config = dict(
    experts_per_token=1,
    moe_layers=[1, 2, 3, 4, 5, 6, 7, 8, 9, 10, 11, 12, 13, 14, 15],
    routed_scale=1.0,
    balance_bias=False,
    init_std_router=0.0338,
    tie_embeddings=False,
    lr=0.0053,
    train_tokens=545700000,
)
Below are experts of layer 6 (counted from 0) of a mixture-of-experts language model. Rows are named router (the router's row for the expert), up (a neuron's input weights, with its number) and show model dimensions 0-191. Each number is 50 + 12 x the weight over its row's rms, rounded and kept within 0 to 99.
Before each expert's rows: a language model's description of what the expert responds to. This comes from a sample of Wikipedia text that the model never trained on.

# expert 14
It responds to: Generic nouns, word pieces. Pieces inside words like j-od-els, vide-od-isc, every-th-ing, plus generic nouns such as event, television, itself, Actress.
router:59 65 45 48 45 35 41 41 76 58 44 32 70 25 62 37 48 47 22 56 54 55 58 55 46 44 52 57 34 45 49 55 52 31 70 52 46 62 48 62 56 30 55 50 64 38 42 51 66 29 51 41 28 38 58 48 71 34 25 44 44 45 44 61 61 30 53 44 56 46 62 40 53 41 45 63 54 53 56 59 66 66 67 65 49 49 47 54 53 41 77 70 54 38 52 38 52 56 62 18 46 47 58 60 43 46 35 43 30 47 50 38 30 26 60 43 56 56 48 46 73 24 40 75 46 45 54 38 36 59 49 33 34 50 48 41 54 55 73 32 48 60 69 48 59 47 39 56 54 75 58 48 52 65 62 40 50 52 59 54 41 65 56 39 43 38 44 24 38 52 54 55 43 73 43 65 55 61 40 36 75 48 44 33 51 50 42 31 39 42 60 64
up0:56 60 34 38 42 53 54 39 35 31 55 72 44 33 73 42 43 62 60 63 58 37 63 65 47 66 28 70 39 63 47 29 51 56 57 44 52 51 36 57 63 49 46 46 69 50 48 55 44 39 49 67 50 44 39 37 57 58 60 39 52 49 48 69 36 51 36 43 51 52 64 38 40 54 57 41 44 65 53 85 60 38 46 40 47 30 52 62 55 51 54 46 45 26 35 73 61 56 70 76 50 53 52 66 55 62 62 78 36 46 63 62 63 60 54 47 52 73 41 49 56 39 44 41 54 74 52 34 38 60 18 37 28 61 54 48 42 40 61 55 38 49 31 36 50 40 39 30 49 58 33 33 62 34 44 35 47 67 24 50 48 43 38 55 48 43 26 32 48 55 54 59 50 51 69 48 54 47 51 65 75 39 42 43 43 45 47 65 56 32 49 64

# expert 2
It responds to: Mid-word name pieces. Word pieces inside foreign proper names, often after Sh, H, T, as in Sh-uk-la, Sh-ind-e, H-elsink-i, Tel-ugu.
router:74 78 61 60 42 50 46 38 51 37 59 42 52 48 53 40 32 52 49 48 38 53 48 61 60 58 46 47 68 51 58 53 40 43 46 67 48 54 37 50 40 49 53 26 62 55 63 36 60 50 45 63 73 65 63 30 56 79 55 42 45 33 64 41 76 42 47 67 56 33 55 50 58 36 49 62 56 64 42 56 65 75 39 28 51 47 46 23 32 51 57 66 44 51 53 36 58 57 51 40 33 55 44 43 59 48 36 68 40 48 37 63 33 50 47 68 56 48 38 43 47 51 59 37 41 47 56 78 45 44 57 62 39 59 43 57 51 58 51 36 59 48 44 49 34 35 69 39 36 43 64 35 42 58 41 45 45 59 31 46 32 58 58 26 34 51 20 40 33 37 39 54 44 24 51 56 74 52 70 61 58 28 25 48 43 68 45 56 62 45 55 29
up0:41 63 59 43 41 56 64 63 38 70 36 38 24 63 52 50 45 52 45 65 62 49 44 43 63 39 54 61 54 62 52 52 38 40 49 37 34 50 53 53 56 50 67 60 43 67 68 43 57 43 91 51 54 50 68 45 51 55 46 47 51 48 82 57 38 56 46 60 53 57 43 51 29 67 77 71 65 39 45 32 33 70 48 30 33 62 46 30 52 42 54 48 46 30 45 36 53 58 47 53 30 46 49 57 54 43 50 53 58 62 58 81 30 49 42 58 56 39 63 31 44 40 61 62 42 46 47 60 52 55 45 38 49 37 72 49 53 18 32 26 41 36 53 62 32 38 58 45 57 36 58 33 53 58 33 38 56 38 46 37 31 63 59 47 66 33 46 43 42 43 39 51 42 60 46 70 30 34 58 51 74 46 42 37 47 59 29 47 56 47 56 50

# expert 4
It responds to: Past participle endings. Past-tense and participle suffixes -ed, -ated, -ized, -ised ending a verb stem, often fused with the next word, e.g. outnumbered, refloated, outclassed the.
router:43 57 45 62 49 25 35 57 58 34 47 58 53 51 52 63 53 47 57 63 59 46 69 79 58 54 55 39 33 63 50 32 42 48 80 46 54 57 58 62 64 53 39 50 36 51 40 81 40 41 19 53 60 56 51 51 58 46 42 37 40 24 73 37 35 43 49 38 47 53 69 63 52 50 46 32 63 49 48 50 25 52 63 55 46 56 57 50 41 36 59 55 58 48 51 50 51 32 38 49 58 28 55 71 40 46 56 44 59 49 51 49 51 72 49 59 38 55 60 55 27 40 53 43 50 40 54 65 64 41 61 63 71 52 56 47 50 53 52 31 65 39 59 16 61 47 52 39 49 37 31 41 56 35 40 47 23 56 54 39 25 61 48 83 67 40 67 55 44 62 58 46 30 45 45 66 68 48 67 60 53 46 55 43 51 65 30 36 52 47 66 30
up0:61 39 46 38 55 51 45 47 58 45 68 50 50 76 59 53 51 62 41 49 46 71 66 28 56 66 49 49 51 44 61 50 31 32 53 62 51 49 50 46 40 53 47 54 48 52 32 51 58 42 42 52 52 53 49 66 52 43 43 52 53 78 28 48 63 56 41 43 61 53 55 45 51 48 52 70 66 37 44 59 42 69 14 62 71 51 56 41 72 31 47 44 57 41 45 64 63 44 41 52 38 46 54 53 48 52 50 57 65 59 60 52 44 70 32 45 82 21 48 49 61 42 48 31 59 48 77 41 45 55 47 39 36 65 20 67 42 55 52 39 31 62 46 40 62 32 36 47 63 47 57 36 64 30 64 45 37 35 59 45 43 60 64 57 44 51 67 62 52 51 49 30 49 29 67 24 51 75 65 33 37 69 52 29 67 41 60 55 60 39 53 61

# expert 25
It responds to: Prepositions after nouns. Prepositions, mostly for, with, of, to, in, and from, right after a noun or verb in running prose, e.g. "ideas for", "challenges for".
router:52 55 42 64 46 54 16 42 45 64 61 55 56 51 41 19 40 50 56 53 69 56 42 44 37 26 54 54 51 50 74 53 55 25 65 56 34 44 50 67 30 59 44 43 44 51 37 42 42 43 60 51 50 21 53 48 46 45 45 46 35 55 33 42 31 28 71 61 54 61 57 59 33 54 50 58 37 55 63 38 47 43 63 47 55 50 76 38 49 41 56 37 32 38 39 77 59 44 56 51 75 51 34 69 62 60 73 38 50 44 69 28 39 72 43 48 47 66 68 54 38 58 39 64 43 65 35 67 46 55 73 42 58 55 35 60 58 64 49 41 54 55 48 73 41 45 59 69 53 40 50 66 45 40 56 57 54 53 43 55 64 39 72 33 55 50 63 37 70 43 67 51 67 43 39 45 43 46 39 30 55 67 55 56 30 48 60 49 55 50 32 45
up0:41 32 46 48 53 56 63 57 37 21 45 66 45 32 45 42 49 42 49 22 62 51 50 36 59 63 43 60 68 44 47 35 47 55 39 65 62 45 36 55 57 45 57 48 56 46 48 47 58 36 62 40 50 82 60 36 48 44 50 40 15 45 50 28 33 61 45 69 68 58 49 49 55 56 28 37 58 43 56 40 49 42 49 45 56 61 42 55 55 43 31 56 25 58 48 39 48 57 27 45 41 48 52 55 79 43 37 32 50 40 31 38 61 67 78 65 49 53 45 42 57 50 48 52 31 52 43 53 60 42 60 41 47 39 71 32 41 40 58 46 50 75 55 54 45 40 61 47 34 55 60 61 32 40 53 45 45 80 52 52 58 30 51 32 65 63 45 51 41 63 36 52 22 51 41 57 22 57 61 70 43 32 43 39 50 28 44 44 65 59 40 41

# expert 5
It responds to: Slavic/foreign name endings. Inner and final pieces of Slavic, Asian and other foreign names, such as -ov-, -ić, Nov-ot-ná, Sanj-ay; also the word called.
router:54 61 64 67 29 34 46 55 58 41 53 44 73 46 28 42 47 69 53 52 49 77 42 36 60 46 55 36 57 53 45 51 46 54 53 46 61 60 57 43 30 40 21 43 69 48 44 59 48 58 50 66 65 58 46 42 45 39 46 41 25 52 43 58 58 64 56 57 27 72 70 52 55 39 33 54 56 45 29 43 52 36 54 35 30 38 63 66 43 47 48 71 38 54 55 49 48 72 32 61 45 51 37 57 68 61 52 49 61 31 39 53 69 38 61 37 56 41 58 67 23 34 30 57 53 52 50 67 53 43 51 57 41 30 48 55 46 51 45 52 39 54 50 58 59 42 49 35 46 56 52 49 34 38 35 79 58 52 48 63 68 48 26 53 62 63 45 45 31 40 40 57 44 46 42 47 35 50 74 56 63 35 32 20 24 68 62 56 35 33 56 40
up0:37 60 61 48 40 52 50 28 43 71 56 42 55 47 62 51 39 55 46 41 55 62 45 48 49 49 60 53 50 42 59 32 45 55 30 63 35 40 49 28 54 42 59 54 60 52 35 48 59 80 55 51 65 58 52 51 82 65 45 57 42 35 27 43 33 59 59 42 74 26 61 71 69 53 43 55 50 37 36 34 15 45 60 44 34 41 63 62 54 50 49 50 71 50 60 66 72 52 47 65 64 52 62 43 39 57 71 82 50 70 56 54 68 65 56 53 62 45 60 68 24 57 47 45 62 57 56 51 38 36 59 33 59 45 33 75 43 56 64 48 45 59 45 50 48 44 42 55 61 41 46 46 40 32 71 56 40 45 62 53 55 57 49 54 38 29 68 43 47 51 54 39 47 78 41 45 61 62 52 78 68 55 69 52 52 48 45 50 38 55 39 40

# expert 30
It responds to: Main action verbs. Past or base action verbs after a subject or to, such as played, wrote, took, signed, hold out, develop.
router:51 36 33 43 40 65 58 54 48 45 47 79 47 49 56 84 45 53 32 41 55 53 36 41 60 56 34 57 49 48 49 56 55 41 35 59 43 67 62 36 31 68 58 53 31 53 45 42 60 51 56 46 24 62 33 29 47 43 44 48 49 41 61 46 62 39 60 50 50 52 45 51 60 49 54 49 56 48 59 56 62 46 42 69 62 73 38 53 50 67 51 58 44 56 37 38 50 41 55 56 54 73 33 46 53 38 76 53 43 37 50 45 58 49 50 37 54 56 80 70 41 46 52 50 42 58 46 60 51 29 16 56 57 74 56 63 42 52 47 63 43 41 49 39 57 37 54 34 42 52 62 61 46 59 33 54 59 45 51 48 35 64 41 57 48 46 52 79 58 65 58 44 56 33 74 12 24 39 63 53 57 62 20 42 53 47 31 33 58 65 71 50
up0:45 72 39 51 47 70 63 61 57 49 54 59 43 74 63 42 64 69 50 45 86 27 48 58 62 57 47 61 58 38 36 47 47 64 26 42 60 47 41 50 59 72 55 58 60 31 74 61 53 46 34 51 45 64 38 52 40 61 51 42 55 51 54 49 49 49 59 57 31 50 45 69 45 40 55 57 43 58 57 31 50 60 53 58 59 54 53 44 52 54 43 52 32 53 45 47 45 55 48 52 66 68 62 27 42 32 54 46 67 67 72 65 57 67 55 32 62 48 63 49 35 78 52 56 56 45 28 46 40 18 54 47 46 39 44 42 55 68 77 47 51 52 65 47 67 30 35 44 40 56 65 44 40 55 53 82 72 62 35 55 43 21 57 58 35 48 60 58 32 52 52 70 71 47 40 42 67 41 56 40 59 50 50 25 49 51 62 49 57 52 59 52

# expert 9
It responds to: Biology and chemistry terms. Scientific nouns and word pieces in species, anatomy and chemistry text, such as species, protein, tissue, lithium, plus is and are.
router:53 76 27 31 54 46 44 69 66 55 25 60 49 62 35 49 51 69 28 57 39 43 36 50 59 58 43 58 43 38 64 55 64 74 49 45 35 40 40 45 51 39 71 33 49 56 59 66 38 56 42 38 35 35 42 48 24 51 68 44 57 59 48 40 46 74 51 67 44 73 53 68 61 59 42 45 34 45 42 40 53 45 62 39 50 75 62 61 35 57 70 32 44 41 37 59 31 48 46 62 33 44 37 66 59 53 41 52 69 46 34 74 46 57 49 47 62 32 34 42 44 45 62 37 54 36 41 52 61 34 50 62 62 58 39 49 44 48 72 62 41 51 42 39 52 49 49 59 56 44 35 56 87 45 60 42 34 31 53 51 55 35 56 58 44 54 45 53 56 63 64 50 55 57 43 53 54 67 54 66 64 66 76 40 76 48 49 53 47 26 41 50
up0:47 49 64 43 37 56 32 48 60 69 25 88 46 42 51 57 49 41 46 50 71 34 50 55 39 49 75 61 46 40 50 46 52 50 48 55 59 29 50 71 58 65 47 38 55 47 58 56 59 46 51 62 44 50 53 57 50 51 47 53 27 24 57 51 46 54 50 48 43 59 47 39 65 47 62 66 52 60 36 45 51 35 40 54 54 32 61 56 42 53 81 60 28 37 49 35 46 34 77 19 61 33 42 78 49 59 47 62 32 43 47 46 58 39 43 43 64 29 53 49 55 29 43 45 71 22 47 54 40 43 25 52 61 61 51 51 41 58 73 48 53 37 60 66 38 51 47 53 50 54 44 61 32 29 44 36 55 40 51 70 47 44 47 15 41 57 51 37 56 47 65 59 55 68 61 44 61 55 64 35 49 60 42 39 55 60 36 55 54 65 68 41

# expert 23
It responds to: Music terms. Popular-music vocabulary in album and song articles, such as album, song, chart, number one, and hard b-op.
router:34 50 40 45 57 31 57 58 53 49 43 29 40 40 32 51 69 48 52 45 61 56 58 37 33 75 45 37 36 41 53 43 61 48 53 31 42 51 58 52 47 54 26 64 46 43 29 62 46 55 40 57 50 51 42 50 35 62 53 60 48 64 55 44 76 61 49 64 42 47 44 36 67 54 24 74 48 46 43 44 55 49 45 62 22 69 36 64 54 36 43 59 47 51 51 47 65 36 41 52 36 71 55 32 54 64 59 42 45 63 64 37 35 50 53 61 60 39 24 49 61 53 54 47 54 55 62 50 57 67 48 43 48 65 29 29 23 54 47 43 49 61 49 33 38 46 66 63 46 82 49 44 71 53 37 43 67 62 44 45 32 48 51 29 40 33 55 52 50 63 18 43 22 59 45 60 35 51 49 54 41 60 55 37 63 20 48 43 46 68 35 61
up0:53 51 39 39 47 57 43 36 67 54 32 74 60 49 55 29 70 52 47 52 68 42 49 42 60 37 53 43 39 38 46 59 53 45 25 61 55 62 42 42 57 34 48 59 40 49 54 56 45 57 64 83 23 41 72 68 23 58 53 54 33 46 54 57 53 59 66 67 68 54 56 76 52 48 47 55 48 64 56 51 47 45 60 31 39 42 50 38 52 47 46 46 40 45 41 61 38 27 56 29 66 28 39 45 54 23 40 41 47 55 54 33 48 61 52 49 63 56 45 65 23 49 59 60 70 47 68 41 38 38 53 56 55 33 28 33 61 59 59 51 64 57 44 42 42 43 52 49 43 63 30 24 71 69 40 52 38 67 30 60 57 58 58 45 47 63 49 39 43 29 33 63 73 60 39 47 54 45 53 51 49 42 67 40 53 30 28 43 36 41 55 50